config.toml
d_expert = 80
d_shared_expert = 0
routed_scale = 1.41
balance_bias = false
init_std_router = 0.0258
max_seq_len = 512
Below are experts of layer 11 (counted from 0) of a mixture-of-experts language model. Rows are named router (the router's row for the expert), gate (a neuron's input weights, with its number), up (a neuron's input weights, with its number), down (a neuron's output weights, with its number) and show model dimensions 0-159. Each number is 50 + 10 x the weight over its row's rms, rounded and kept within 0 to 99.
After each expert's rows: "raises" lists some tokens whose logits its average output raises strongly, later layers aside. This comes from a sample of Wikipedia text that the model never trained on.

# expert 21
router:64 60 44 78 48 44 53 52 47 36 49 62 56 61 53 55 53 42 57 74 77 36 70 40 63 58 44 48 43 61 39 72 38 44 65 60 61 40 51 36 45 47 58 33 36 68 36 52 53 34 54 49 52 45 41 56 60 52 56 49 56 42 69 51 48 43 46 56 48 42 44 57 56 49 46 54 43 50 53 53 53 41 45 52 55 70 72 48 61 60 49 51 40 40 69 48 59 69 52 66 42 51 44 49 60 47 74 45 51 32 46 46 37 57 47 59 54 58 57 58 55 60 46 41 54 47 33 48 65 57 60 55 35 75 75 52 48 54 60 52 54 58 57 39 39 52 41 61 56 48 40 43 52 51 52 46 44 40 51 47
gate0:41 62 61 48 39 36 62 60 56 44 44 43 41 51 47 61 35 50 17 40 70 47 60 55 41 39 55 35 44 54 48 43 42 62 44 65 49 53 54 70 62 53 50 25 46 58 49 55 56 33 69 46 34 61 56 53 46 42 51 43 38 52 66 54 58 59 56 50 45 48 48 61 53 45 71 60 59 42 44 43 56 43 34 55 43 69 71 45 35 37 45 48 64 38 57 65 42 59 62 56 37 41 66 49 58 30 64 38 44 36 66 57 59 59 59 49 65 57 51 53 29 51 47 49 43 52 47 37 62 54 50 42 47 53 65 41 64 56 49 53 46 39 43 36 39 46 43 52 58 53 45 56 47 43 55 49 43 53 48 33
up0:51 38 48 40 72 54 56 50 62 54 43 54 27 49 50 28 57 48 53 50 61 58 33 53 43 49 45 60 59 51 53 61 41 37 62 27 37 45 71 41 53 58 47 51 45 49 33 47 33 50 33 43 65 50 57 46 62 49 52 52 37 28 37 61 35 52 29 65 50 47 40 35 54 51 49 53 45 54 49 57 38 49 54 47 48 44 48 58 49 47 50 52 44 59 62 42 51 59 56 58 37 45 37 50 45 70 44 62 54 21 40 37 43 48 61 44 46 59 51 38 59 38 51 49 72 43 63 46 80 39 60 53 40 42 53 51 55 40 58 49 50 53 58 48 44 54 65 31 71 35 60 50 51 57 48 49 54 66 49 50
down0:30 60 64 56 80 42 49 44 48 64 48 50 53 39 54 44 57 52 53 58 46 37 45 51 48 65 55 53 57 55 29 51 60 37 50 59 53 62 51 49 61 33 60 54 31 52 45 53 59 30 47 29 49 43 52 32 59 43 67 43 66 38 37 54 45 60 72 48 45 53 54 51 56 47 42 57 37 41 46 46 65 53 47 57 46 43 55 53 41 31 53 55 68 39 57 39 47 68 60 63 51 49 50 42 57 43 55 39 46 54 57 39 66 29 49 57 67 51 43 41 65 61 41 63 45 56 61 51 45 64 56 69 43 55 70 52 56 51 34 34 57 57 46 51 46 51 54 30 59 65 26 58 53 40 55 55 54 51 46 46
raises: "5", "4", "3", "2", "6", "7"

# expert 17
router:58 61 44 59 44 44 51 50 47 68 51 70 41 54 50 59 56 42 40 56 36 61 51 36 73 50 56 53 32 50 37 61 44 64 63 61 79 44 55 48 38 39 65 37 53 45 48 49 61 45 48 45 44 52 54 40 52 58 62 57 62 48 62 40 48 42 57 64 50 47 46 53 60 50 42 41 62 54 45 51 59 31 53 52 43 66 66 65 52 59 45 47 42 60 72 58 38 49 47 61 47 34 55 48 68 59 48 64 63 41 46 45 46 47 64 60 51 58 65 50 46 53 40 57 52 59 56 54 68 59 60 56 52 67 48 58 57 68 46 39 61 74 62 66 43 49 64 62 43 60 51 56 62 64 53 29 40 37 33 47
gate0:36 64 46 56 40 49 34 42 59 57 32 45 55 50 66 70 52 48 40 54 48 49 50 43 63 54 60 57 38 47 47 30 58 42 59 49 43 52 48 32 47 52 47 49 49 39 57 51 61 53 56 59 36 46 65 62 48 49 51 42 64 52 43 63 57 55 39 71 50 61 48 46 52 31 43 48 55 60 48 50 37 61 53 40 45 46 32 57 65 58 65 47 36 47 66 45 71 55 50 60 53 30 49 38 64 51 61 34 63 50 75 46 43 53 60 64 45 65 41 58 59 51 48 66 62 60 25 39 58 34 57 78 44 61 44 41 54 58 60 42 52 55 57 73 52 65 52 53 64 56 45 52 48 56 44 45 44 58 38 48
up0:56 29 59 49 62 53 60 62 38 41 67 57 52 57 50 25 52 53 50 47 66 52 46 57 37 33 54 58 78 58 51 52 49 57 36 36 55 39 52 63 51 41 55 61 54 44 47 38 43 46 55 40 52 42 59 37 51 68 53 65 41 53 51 39 49 52 54 40 50 56 52 52 53 48 61 59 34 42 39 33 56 50 49 60 37 55 66 40 55 45 42 60 67 37 34 44 47 56 57 51 34 67 46 62 37 52 49 69 43 55 31 43 57 53 48 45 51 34 63 46 43 77 42 45 44 31 67 52 47 49 63 32 45 46 50 63 58 34 45 59 40 61 53 37 57 47 34 45 53 39 65 36 42 35 61 57 56 56 46 48
down0:48 47 41 46 72 52 32 38 46 48 43 67 41 61 65 66 35 36 40 63 62 53 52 54 56 54 47 74 51 52 59 38 51 56 46 44 62 75 53 44 62 45 71 49 60 55 44 59 66 41 39 42 51 47 47 46 47 60 59 52 40 53 34 57 54 50 56 50 31 50 14 46 61 46 70 47 62 57 55 54 36 47 34 49 60 50 46 45 62 50 51 59 45 54 48 52 59 46 44 33 45 41 40 50 51 65 44 50 58 52 49 38 47 41 46 65 57 63 53 41 42 45 34 41 59 54 62 39 54 66 44 63 36 70 64 34 48 56 53 41 42 58 44 51 62 53 38 38 42 52 54 51 56 52 40 68 49 29 44 40
raises: "0", "1", "6", "5", "4", "7"

# expert 16
router:44 47 52 61 56 48 42 54 54 73 57 42 57 48 51 49 60 46 50 49 58 57 54 26 73 43 47 49 53 44 29 51 47 47 54 48 57 59 54 67 58 40 67 58 56 48 39 45 50 40 52 47 53 44 62 30 53 54 55 51 57 30 64 73 56 45 49 61 55 54 48 63 56 61 51 49 46 49 64 40 41 43 59 56 56 67 50 44 52 56 45 56 30 50 61 45 54 60 45 68 62 61 57 63 52 55 66 37 54 53 59 46 58 68 63 67 43 58 60 44 31 71 38 70 60 69 55 62 50 50 61 35 50 69 49 40 48 54 67 46 41 60 59 69 37 52 56 67 30 61 46 48 64 54 52 52 50 37 62 52
gate0:61 51 39 57 41 46 57 54 56 54 44 57 64 42 43 60 37 49 44 55 48 38 64 66 41 44 68 48 49 48 43 67 29 60 56 26 59 65 67 66 54 50 66 46 49 40 50 67 57 52 55 48 46 43 46 46 52 44 53 47 60 32 51 61 53 61 60 37 54 43 46 38 56 59 38 46 40 44 58 54 31 35 53 53 60 50 62 37 53 36 64 56 55 43 63 67 59 44 36 62 46 41 52 47 49 63 67 36 52 60 37 49 37 54 56 58 43 74 53 58 46 54 36 60 56 65 39 39 41 49 47 69 29 61 53 44 59 50 51 45 59 69 57 49 33 30 61 57 56 66 48 58 66 53 62 56 44 61 46 47
up0:71 39 47 45 43 48 63 47 66 55 49 54 60 40 24 47 50 52 56 39 39 53 56 64 44 47 51 57 49 49 46 48 31 54 52 30 49 63 64 65 39 47 60 60 45 38 42 64 45 56 44 46 50 52 40 56 56 61 56 37 58 32 53 60 49 65 53 33 57 51 56 47 62 52 30 48 47 49 65 60 40 32 58 52 51 49 50 45 59 30 71 46 49 54 48 56 67 57 34 63 41 40 50 49 41 52 65 25 54 60 51 61 46 71 67 53 55 53 49 51 40 48 50 64 52 65 26 44 46 51 56 56 43 65 43 46 52 45 60 40 52 72 41 54 35 24 46 54 58 63 58 53 59 58 44 67 39 47 51 50
down0:54 32 48 61 45 39 43 57 50 56 49 71 44 40 56 38 42 55 56 45 50 58 53 61 38 51 59 67 40 54 61 39 63 61 36 43 58 50 65 75 40 62 51 32 42 30 44 46 63 63 42 45 42 40 58 59 46 43 48 44 39 46 41 58 55 51 44 34 57 51 56 56 57 52 59 45 60 52 70 56 57 62 59 74 57 52 49 58 55 51 53 52 54 52 46 44 49 61 48 50 44 51 50 39 48 50 28 43 61 32 62 44 52 52 33 50 50 65 36 51 41 49 38 55 39 53 64 20 63 60 33 45 59 37 41 55 34 41 39 49 38 43 62 35 63 45 59 32 58 58 35 55 56 48 63 38 49 69 38 48
raises: "ab", "one", "um", "am", "ib", "i"

# expert 2
router:60 44 58 63 45 42 43 47 62 44 37 51 57 60 34 48 50 34 39 51 62 53 60 49 47 33 55 55 45 64 39 55 59 64 45 72 62 42 53 59 59 45 54 37 46 45 38 57 59 50 47 38 61 55 42 48 49 49 60 42 56 43 44 51 47 53 55 49 33 57 54 62 73 69 41 28 32 36 54 49 59 51 47 64 49 72 52 48 40 52 53 45 35 58 38 50 39 40 47 59 47 49 62 54 61 46 70 48 65 38 31 55 38 46 66 62 54 58 56 61 33 45 50 59 53 49 31 53 61 58 62 48 53 73 58 45 29 49 66 62 56 65 64 41 57 54 52 72 49 44 58 62 52 71 38 54 52 45 54 49
gate9:47 40 63 53 57 52 47 47 38 48 69 42 40 61 49 49 36 63 19 57 34 58 50 54 39 47 47 44 56 45 50 54 48 57 64 43 40 35 57 54 58 61 66 52 50 49 57 42 52 49 55 52 59 60 41 64 48 55 44 32 61 41 58 39 44 23 49 55 48 55 58 42 58 72 66 63 54 54 46 56 51 52 55 43 63 61 36 52 69 54 60 39 48 60 43 37 34 33 50 33 50 24 59 44 43 35 51 40 50 31 40 57 55 49 59 64 44 48 62 46 46 66 55 46 45 51 34 60 57 54 57 59 58 65 58 38 45 66 65 57 63 49 55 43 69 50 64 56 50 50 36 44 46 64 41 32 57 37 43 45
up9:55 60 41 38 51 64 49 59 51 42 65 57 56 44 64 55 66 30 42 34 57 48 54 50 31 46 36 42 39 47 44 62 51 60 56 54 52 39 48 44 39 31 45 51 56 46 46 47 66 53 42 58 43 53 57 63 38 61 41 76 46 51 50 67 52 33 37 51 54 40 55 49 43 41 42 40 46 34 51 66 64 46 42 52 47 46 49 69 42 56 60 38 50 37 63 37 59 35 35 45 58 59 58 45 51 50 42 57 51 48 49 61 71 59 49 58 59 54 67 43 46 49 32 54 57 46 64 36 41 49 41 47 37 52 69 43 52 34 36 46 43 62 57 64 44 52 39 41 59 40 50 41 50 39 53 47 80 49 65 74
down9:45 54 44 45 51 70 44 42 59 27 51 58 65 66 49 41 46 55 38 50 66 58 48 35 45 40 47 55 51 65 46 42 54 50 41 49 52 60 46 49 71 52 51 50 42 48 65 63 41 45 56 45 35 51 50 56 52 43 52 67 41 44 55 33 59 41 66 60 66 62 55 46 51 45 39 41 50 55 45 49 48 54 51 52 52 51 52 51 51 42 74 72 44 65 48 39 44 50 34 61 47 41 42 40 65 49 56 43 41 54 57 49 54 20 45 57 65 37 43 59 63 46 63 51 50 43 57 61 56 54 31 57 67 38 39 35 48 50 55 70 77 33 61 62 32 41 41 51 52 45 45 56 42 36 38 34 32 45 57 46
raises: "1", "2", "M", "E", "F", "N"

# expert 44
router:62 62 52 65 48 47 49 37 52 40 53 44 45 56 41 60 60 46 57 77 57 47 49 44 54 42 50 63 36 52 61 54 51 42 54 64 53 40 59 50 46 44 64 44 48 55 39 39 65 45 46 44 64 54 31 55 50 67 52 39 70 36 50 53 46 30 48 67 54 53 39 60 58 56 48 32 43 48 62 57 53 43 70 55 50 63 52 61 56 55 46 52 38 45 51 59 42 60 58 61 36 58 57 42 59 61 53 50 59 35 56 49 55 41 66 67 52 59 54 46 41 50 43 56 39 54 30 67 47 65 57 45 32 53 66 45 38 62 48 45 52 67 61 65 43 44 78 85 45 53 57 38 50 52 60 36 46 43 49 59
gate0:69 36 65 42 45 42 73 56 52 47 50 60 56 57 36 33 53 36 62 57 47 52 60 29 43 66 43 58 43 42 46 56 54 56 43 60 54 44 62 42 47 50 58 37 46 52 45 58 61 65 59 45 58 48 49 47 45 46 42 46 51 67 46 54 50 28 53 30 45 64 43 44 43 50 60 32 36 36 59 39 51 50 43 58 72 72 45 61 48 51 47 60 34 55 53 52 58 37 68 53 67 52 56 42 45 58 45 59 50 28 47 42 70 45 59 64 43 57 49 67 60 27 54 41 43 40 58 58 63 55 49 67 38 32 39 40 57 26 53 49 63 50 48 55 50 48 50 46 55 56 54 38 56 44 44 49 36 35 39 50
up0:50 41 34 40 61 53 67 61 39 78 55 47 54 41 49 59 56 49 84 46 49 49 47 51 27 33 60 58 52 57 42 49 38 56 38 51 43 44 45 53 50 49 62 56 45 32 42 40 50 30 41 49 49 19 54 54 37 45 48 57 50 39 46 44 57 53 45 60 39 55 58 42 65 58 54 51 46 55 52 54 40 53 43 41 35 72 53 62 56 39 53 47 60 67 65 27 50 41 51 35 49 38 47 48 40 43 47 42 39 61 54 51 31 61 56 39 54 32 62 52 47 51 63 55 36 64 42 47 41 51 43 42 36 53 40 40 58 72 58 48 49 47 31 70 46 52 42 60 59 51 48 51 42 51 57 40 48 57 48 57
down0:56 43 48 60 41 65 50 49 51 46 62 55 52 35 56 42 50 43 49 52 72 53 46 57 38 59 51 44 67 54 51 61 47 55 49 42 41 60 53 59 48 40 55 48 52 46 33 54 55 49 66 33 57 35 50 48 51 39 26 46 44 37 46 46 54 53 47 51 62 43 46 60 43 58 39 56 66 41 30 40 52 50 44 29 39 67 55 52 52 48 57 60 55 44 66 52 55 40 60 54 55 71 70 46 50 36 58 38 40 57 34 12 46 48 58 71 58 44 47 53 64 27 43 74 55 60 59 60 40 52 57 47 55 56 45 47 48 47 45 58 40 35 47 46 56 65 40 54 40 61 61 39 38 67 47 57 42 42 53 69
raises: ".", ",", " and", " to", " as", " in"

# expert 49
router:53 56 47 63 50 51 54 52 50 71 57 55 41 40 56 53 71 36 62 43 62 27 59 67 60 45 45 49 48 50 56 68 63 49 62 63 58 46 57 44 71 51 63 45 45 55 66 42 76 46 55 53 41 60 40 44 73 46 66 58 71 54 56 45 55 44 40 40 49 39 52 43 57 42 43 37 36 47 58 56 55 69 55 60 48 64 53 62 62 45 51 39 31 43 72 42 45 60 63 57 54 39 36 50 48 72 67 55 58 42 45 49 54 61 73 59 47 56 54 54 47 57 51 46 33 51 47 54 61 57 54 36 49 68 53 50 36 59 61 48 59 56 62 61 40 33 50 63 40 47 53 45 51 62 52 49 45 40 49 53
gate0:54 56 48 56 50 48 63 49 51 57 39 50 58 67 52 39 73 21 56 57 58 48 48 56 58 45 50 70 51 70 66 54 60 54 43 54 36 55 56 53 60 51 39 53 46 63 56 25 53 51 60 48 42 56 66 54 57 53 50 52 51 59 77 55 31 39 54 62 50 37 37 51 57 52 63 42 40 43 43 54 64 49 67 65 49 60 52 37 68 67 55 59 48 44 60 39 43 58 50 43 45 47 53 36 52 43 50 44 54 45 50 45 65 45 56 45 57 54 47 53 31 46 44 46 41 61 57 52 70 45 61 59 60 34 57 47 60 39 44 51 37 61 41 48 54 34 41 57 51 34 35 59 69 34 50 39 52 29 27 52
up0:54 61 38 36 50 45 47 50 28 33 38 54 37 60 59 45 39 62 41 50 64 62 39 57 65 62 44 57 48 48 58 38 38 39 47 48 48 53 28 42 48 52 45 56 29 66 55 47 57 49 52 39 62 50 63 24 34 36 50 39 34 59 72 56 44 46 45 50 46 55 58 20 51 28 67 35 48 59 44 40 49 48 58 55 39 57 44 40 48 47 42 54 53 38 41 54 52 50 42 50 64 46 62 51 73 58 46 55 57 50 69 43 48 42 53 49 43 60 46 40 45 32 50 65 37 51 73 51 58 58 42 49 58 53 40 46 52 47 51 43 69 54 41 47 63 45 48 47 59 30 49 47 66 58 40 65 47 50 48 50
down0:63 49 33 41 47 44 42 48 55 49 54 49 61 24 52 43 43 26 53 38 53 69 47 76 72 42 46 53 66 59 52 47 58 43 45 47 56 41 55 60 64 57 32 48 57 65 27 57 45 59 40 48 66 57 63 27 50 36 44 50 49 58 59 48 38 50 63 48 55 65 44 52 54 46 50 39 47 49 41 45 35 54 54 45 38 56 36 49 59 54 46 54 38 58 38 57 44 55 28 47 45 53 59 43 46 40 37 61 54 60 47 54 51 57 75 62 44 63 53 48 62 66 70 70 56 60 39 50 45 58 50 51 50 61 53 43 61 56 34 49 68 44 43 47 59 39 59 64 70 42 60 55 55 51 45 39 52 52 59 41
raises: "b", "in", "it", "us", "ir", "ind"

# expert 28
router:63 75 65 59 53 47 38 59 33 54 53 66 49 64 47 53 41 49 61 34 64 34 58 40 63 47 61 51 47 65 54 52 53 59 63 58 65 61 63 51 65 51 52 50 49 49 43 46 45 60 44 49 57 52 57 45 46 53 44 52 77 33 57 52 43 40 44 60 44 54 53 53 43 52 27 52 45 50 38 38 62 31 57 54 39 60 41 61 49 53 41 45 45 52 60 53 52 59 56 77 38 49 37 54 59 53 46 37 66 52 34 50 55 46 52 47 52 67 71 50 61 45 32 56 62 60 56 59 60 64 48 47 53 68 45 42 46 39 60 71 41 68 68 46 28 43 56 65 47 54 48 40 45 62 59 46 44 53 46 57
gate0:55 50 50 39 65 34 58 43 51 51 55 37 46 56 43 59 44 49 69 51 53 48 61 42 53 40 57 42 19 57 52 45 50 50 49 49 53 40 52 55 52 46 56 40 27 49 54 56 32 31 63 50 59 49 45 51 43 42 42 75 57 55 57 48 68 43 44 46 61 35 43 41 56 56 46 57 50 66 34 46 62 68 61 49 36 26 44 28 43 47 55 59 40 51 45 58 68 57 61 57 47 52 58 69 57 45 62 47 57 58 34 47 45 42 66 53 64 50 61 43 64 42 43 51 40 59 63 48 45 38 60 31 45 36 49 48 41 58 48 38 46 60 66 35 55 41 52 70 58 74 66 56 51 64 49 47 53 44 56 47
up0:55 50 67 45 55 47 47 57 53 57 56 62 60 35 46 49 51 35 50 52 65 46 48 56 59 40 56 50 34 45 51 43 43 44 52 50 50 52 54 40 47 54 49 73 26 35 52 50 60 53 38 63 66 60 33 62 44 41 56 39 50 50 61 52 49 51 50 31 52 58 48 58 47 42 46 50 35 66 48 57 52 43 57 59 46 38 42 53 50 48 66 56 51 50 42 42 62 49 59 64 49 57 60 64 62 37 78 42 51 39 36 49 32 62 49 49 53 44 63 32 75 45 41 60 54 57 58 38 28 43 83 52 74 64 51 59 60 53 25 57 44 55 53 43 45 45 49 63 55 66 47 61 55 62 59 43 44 47 42 43
down0:63 64 38 40 38 44 51 44 27 41 36 38 50 52 22 52 65 59 41 38 63 54 66 55 39 44 24 47 50 58 46 52 58 57 53 36 46 51 59 39 53 40 43 74 60 59 44 69 41 41 43 52 40 61 39 45 52 44 59 47 57 37 56 59 40 32 56 50 44 58 52 37 52 49 38 60 55 48 37 49 44 46 56 59 62 68 40 49 59 41 75 43 45 41 44 48 50 51 61 60 56 53 51 52 44 23 61 59 33 58 50 50 45 57 57 55 32 48 50 47 55 38 53 64 44 59 49 56 48 40 52 53 41 71 66 47 55 60 42 61 25 51 44 38 62 49 32 43 58 46 59 49 62 51 60 63 51 45 56 47
raises: "u", "ut", "ot", "or"

# expert 51
router:49 40 45 62 41 54 52 37 45 56 61 57 45 54 43 39 46 67 37 78 54 64 50 40 45 38 35 27 48 49 53 50 59 62 63 58 51 31 57 42 50 51 52 59 49 46 55 52 53 44 54 49 44 52 55 50 48 62 67 54 52 45 80 63 36 63 57 59 51 56 48 58 59 41 29 38 48 72 54 75 62 44 70 55 58 66 54 57 53 49 60 55 49 44 59 42 44 38 44 68 44 41 43 49 57 54 52 45 49 41 42 42 47 46 54 63 43 54 59 51 57 40 46 57 44 50 44 55 72 73 53 49 47 61 43 52 26 36 60 54 47 55 65 62 42 31 49 56 40 45 60 54 47 66 42 31 51 43 51 69
gate0:44 60 60 61 52 59 32 44 67 69 51 47 41 48 49 30 51 59 61 73 56 58 49 35 52 34 50 35 54 42 43 58 28 39 65 46 60 42 41 71 51 31 53 47 54 30 58 42 45 53 43 53 38 68 47 53 49 59 46 54 49 39 63 55 47 58 46 57 29 51 41 41 55 65 43 40 42 59 68 50 57 57 65 46 50 56 65 53 51 67 46 51 33 42 44 36 45 58 43 43 49 46 55 45 47 60 49 48 56 47 53 49 41 49 40 63 55 46 50 18 59 42 51 49 43 44 78 50 39 48 56 51 39 50 47 54 43 42 55 47 59 69 36 61 47 32 54 50 53 59 49 42 57 47 54 60 29 32 51 68
up0:24 60 60 49 52 54 53 52 61 44 55 56 62 45 40 59 35 42 62 57 61 64 39 38 53 63 44 47 41 45 32 75 72 52 54 60 46 59 35 44 41 35 44 76 49 34 39 66 62 61 52 48 61 50 49 49 42 57 36 45 58 61 45 36 43 57 48 45 48 68 60 63 51 57 57 45 53 50 26 56 55 56 57 62 57 55 60 39 44 48 48 66 45 36 46 50 43 64 50 66 61 57 55 52 40 55 66 41 46 52 37 48 50 43 30 41 45 51 61 61 43 57 37 62 47 39 36 46 43 47 23 72 56 40 66 52 45 53 52 53 37 41 60 58 51 46 55 56 50 64 43 44 39 49 37 54 45 61 44 53
down0:41 53 55 63 28 57 45 41 71 57 55 46 56 50 39 42 49 58 58 44 48 48 45 43 67 55 37 58 67 35 34 43 61 54 49 55 49 47 54 52 46 60 39 54 64 40 75 44 75 55 59 50 50 49 39 37 49 42 64 45 77 44 40 52 56 56 36 53 18 52 46 34 48 53 57 36 57 39 38 52 59 40 38 74 63 52 63 60 49 58 62 53 57 56 57 46 51 67 64 58 33 44 43 44 47 53 61 48 32 45 39 48 59 39 40 53 41 39 53 48 51 54 48 46 57 71 49 52 53 44 36 41 66 51 46 60 65 56 52 46 57 50 67 54 52 42 43 46 52 49 59 43 48 55 41 43 38 58 66 71
raises: "all", "or", "u", "r", "ar", "ab"

# expert 37
router:48 45 51 74 53 47 61 60 56 53 60 61 46 47 40 34 53 42 47 57 52 49 49 35 56 45 54 64 55 59 34 51 62 61 63 49 68 52 44 48 57 71 52 36 56 59 50 54 49 37 49 27 68 67 48 50 55 66 64 42 48 47 46 52 67 44 48 55 37 49 51 54 53 55 47 38 26 52 43 52 51 68 51 57 55 67 51 65 49 45 47 59 40 60 67 54 54 71 53 80 51 44 53 47 57 45 68 44 60 46 39 52 71 44 64 49 46 69 49 47 55 42 45 56 54 58 45 51 65 54 52 58 33 75 56 42 32 45 73 56 66 60 69 59 56 48 45 57 50 51 61 45 48 69 41 48 50 56 49 51
gate9:52 50 28 46 41 36 50 45 59 50 49 57 33 68 62 49 43 45 50 49 44 60 46 53 46 43 31 45 58 63 55 52 58 15 53 49 60 56 47 53 62 49 41 50 48 48 28 49 38 50 55 41 32 58 59 50 34 60 51 43 50 25 68 52 57 64 44 61 50 34 51 43 73 57 52 55 45 45 49 61 46 57 51 65 49 51 38 34 64 30 40 55 50 45 66 68 33 42 28 45 56 53 45 38 47 46 60 40 36 47 64 45 63 57 49 66 45 49 65 49 59 48 40 51 54 59 53 40 45 51 69 51 71 52 45 40 35 58 59 53 50 58 60 48 51 46 54 48 62 28 49 48 55 43 53 65 62 47 51 51
up9:40 57 52 43 60 46 55 51 47 53 50 68 42 52 72 47 41 39 51 62 66 68 35 59 39 36 49 49 47 42 35 44 45 49 37 36 50 51 57 41 49 49 64 57 46 54 51 53 41 59 41 50 46 65 51 55 58 61 58 55 24 36 52 45 34 54 41 62 55 24 45 37 53 53 46 57 51 53 31 52 54 50 56 59 57 50 59 53 47 50 70 72 43 47 58 47 59 57 60 65 72 50 47 59 69 55 47 65 43 50 49 62 40 33 52 29 48 55 52 52 62 39 41 34 56 62 40 63 52 62 65 53 42 34 58 51 71 52 40 58 42 61 48 50 55 62 41 55 42 65 69 63 35 63 43 63 54 59 44 59
down9:55 30 31 45 47 57 32 52 44 58 50 62 38 48 58 55 46 34 37 43 46 39 44 77 51 53 41 45 49 60 62 44 60 52 54 49 49 17 50 48 43 59 63 61 56 54 71 58 33 58 42 71 43 41 58 47 55 49 47 52 54 56 51 42 55 42 46 63 38 47 42 71 47 61 60 58 51 55 45 62 48 54 47 57 62 68 48 48 59 59 52 37 60 51 42 56 45 37 46 45 58 49 57 47 36 52 57 64 58 44 44 49 50 37 63 23 56 24 40 43 67 42 56 63 43 48 50 47 63 68 44 57 55 34 55 60 43 54 47 42 52 41 47 48 41 55 60 36 53 45 56 53 44 43 35 21 42 49 59 56
raises: "1", "2", "4", "3", "0", "5"

# expert 27
router:56 56 50 59 46 44 59 39 37 45 55 63 65 52 51 61 61 50 52 68 45 55 56 37 66 54 65 60 55 51 44 47 56 52 68 53 62 45 44 65 61 39 50 39 40 57 67 50 55 39 49 39 64 49 44 45 54 60 63 49 40 40 37 53 39 53 45 80 41 64 59 58 47 72 66 48 62 55 59 58 53 47 57 44 48 70 62 66 58 63 53 54 35 52 55 48 48 65 49 63 45 39 36 72 64 51 79 55 50 34 61 48 68 52 47 54 55 54 59 62 48 67 38 57 63 60 53 42 55 55 39 30 41 58 45 37 39 44 72 52 56 55 61 66 50 51 51 57 43 50 41 38 64 53 44 49 49 48 54 57
gate9:52 46 42 63 39 57 53 53 53 39 36 57 47 48 58 45 55 65 37 33 46 58 54 34 76 49 64 54 40 37 59 62 45 48 35 43 62 64 48 54 45 52 62 56 46 58 61 51 33 69 48 52 51 40 46 43 44 57 64 59 51 53 37 44 41 55 72 55 45 45 40 54 68 42 41 65 60 54 55 58 64 40 66 35 60 54 40 60 58 58 40 63 50 45 54 61 39 54 50 56 55 36 58 74 39 56 52 52 61 49 56 60 56 50 55 66 46 65 37 51 47 57 25 57 51 60 39 62 35 40 47 37 53 51 58 48 54 60 53 62 44 26 55 59 37 32 46 67 38 61 27 51 55 44 54 47 52 59 45 40
up9:52 56 53 39 47 47 64 56 58 45 40 50 44 36 58 53 51 58 44 57 44 45 76 59 46 35 67 61 53 52 47 34 53 32 33 54 64 59 49 59 52 68 66 52 54 44 58 47 27 61 48 41 55 59 48 50 63 48 40 45 56 58 54 37 36 61 49 41 49 70 43 54 70 37 47 42 60 43 32 41 50 40 47 49 52 38 44 57 51 41 52 56 56 29 30 38 42 61 57 63 38 54 42 52 58 54 42 50 43 38 36 43 59 33 50 61 57 55 49 53 39 53 53 43 38 50 51 41 44 35 48 47 36 65 44 52 49 58 54 68 34 52 42 49 44 49 47 69 54 54 59 63 40 53 26 43 22 42 27 57
down9:50 54 69 44 35 53 26 42 53 53 52 47 44 44 42 47 61 73 59 63 37 54 45 55 56 40 49 37 40 39 52 60 62 45 56 50 66 44 35 30 35 48 62 46 43 64 70 41 52 48 52 48 37 55 55 52 56 41 34 52 53 43 52 42 38 58 44 61 45 67 31 34 58 48 45 47 66 39 50 50 57 47 55 60 63 51 51 60 46 68 58 52 34 55 62 56 69 43 58 66 63 52 55 40 51 27 30 51 34 44 44 47 71 60 39 53 47 46 47 50 55 55 30 44 71 61 58 48 46 52 38 53 40 50 57 45 58 42 39 43 54 53 54 52 42 35 59 45 53 62 54 65 58 38 37 33 62 55 58 66
raises: "ic", "ge", "it", "is", "al"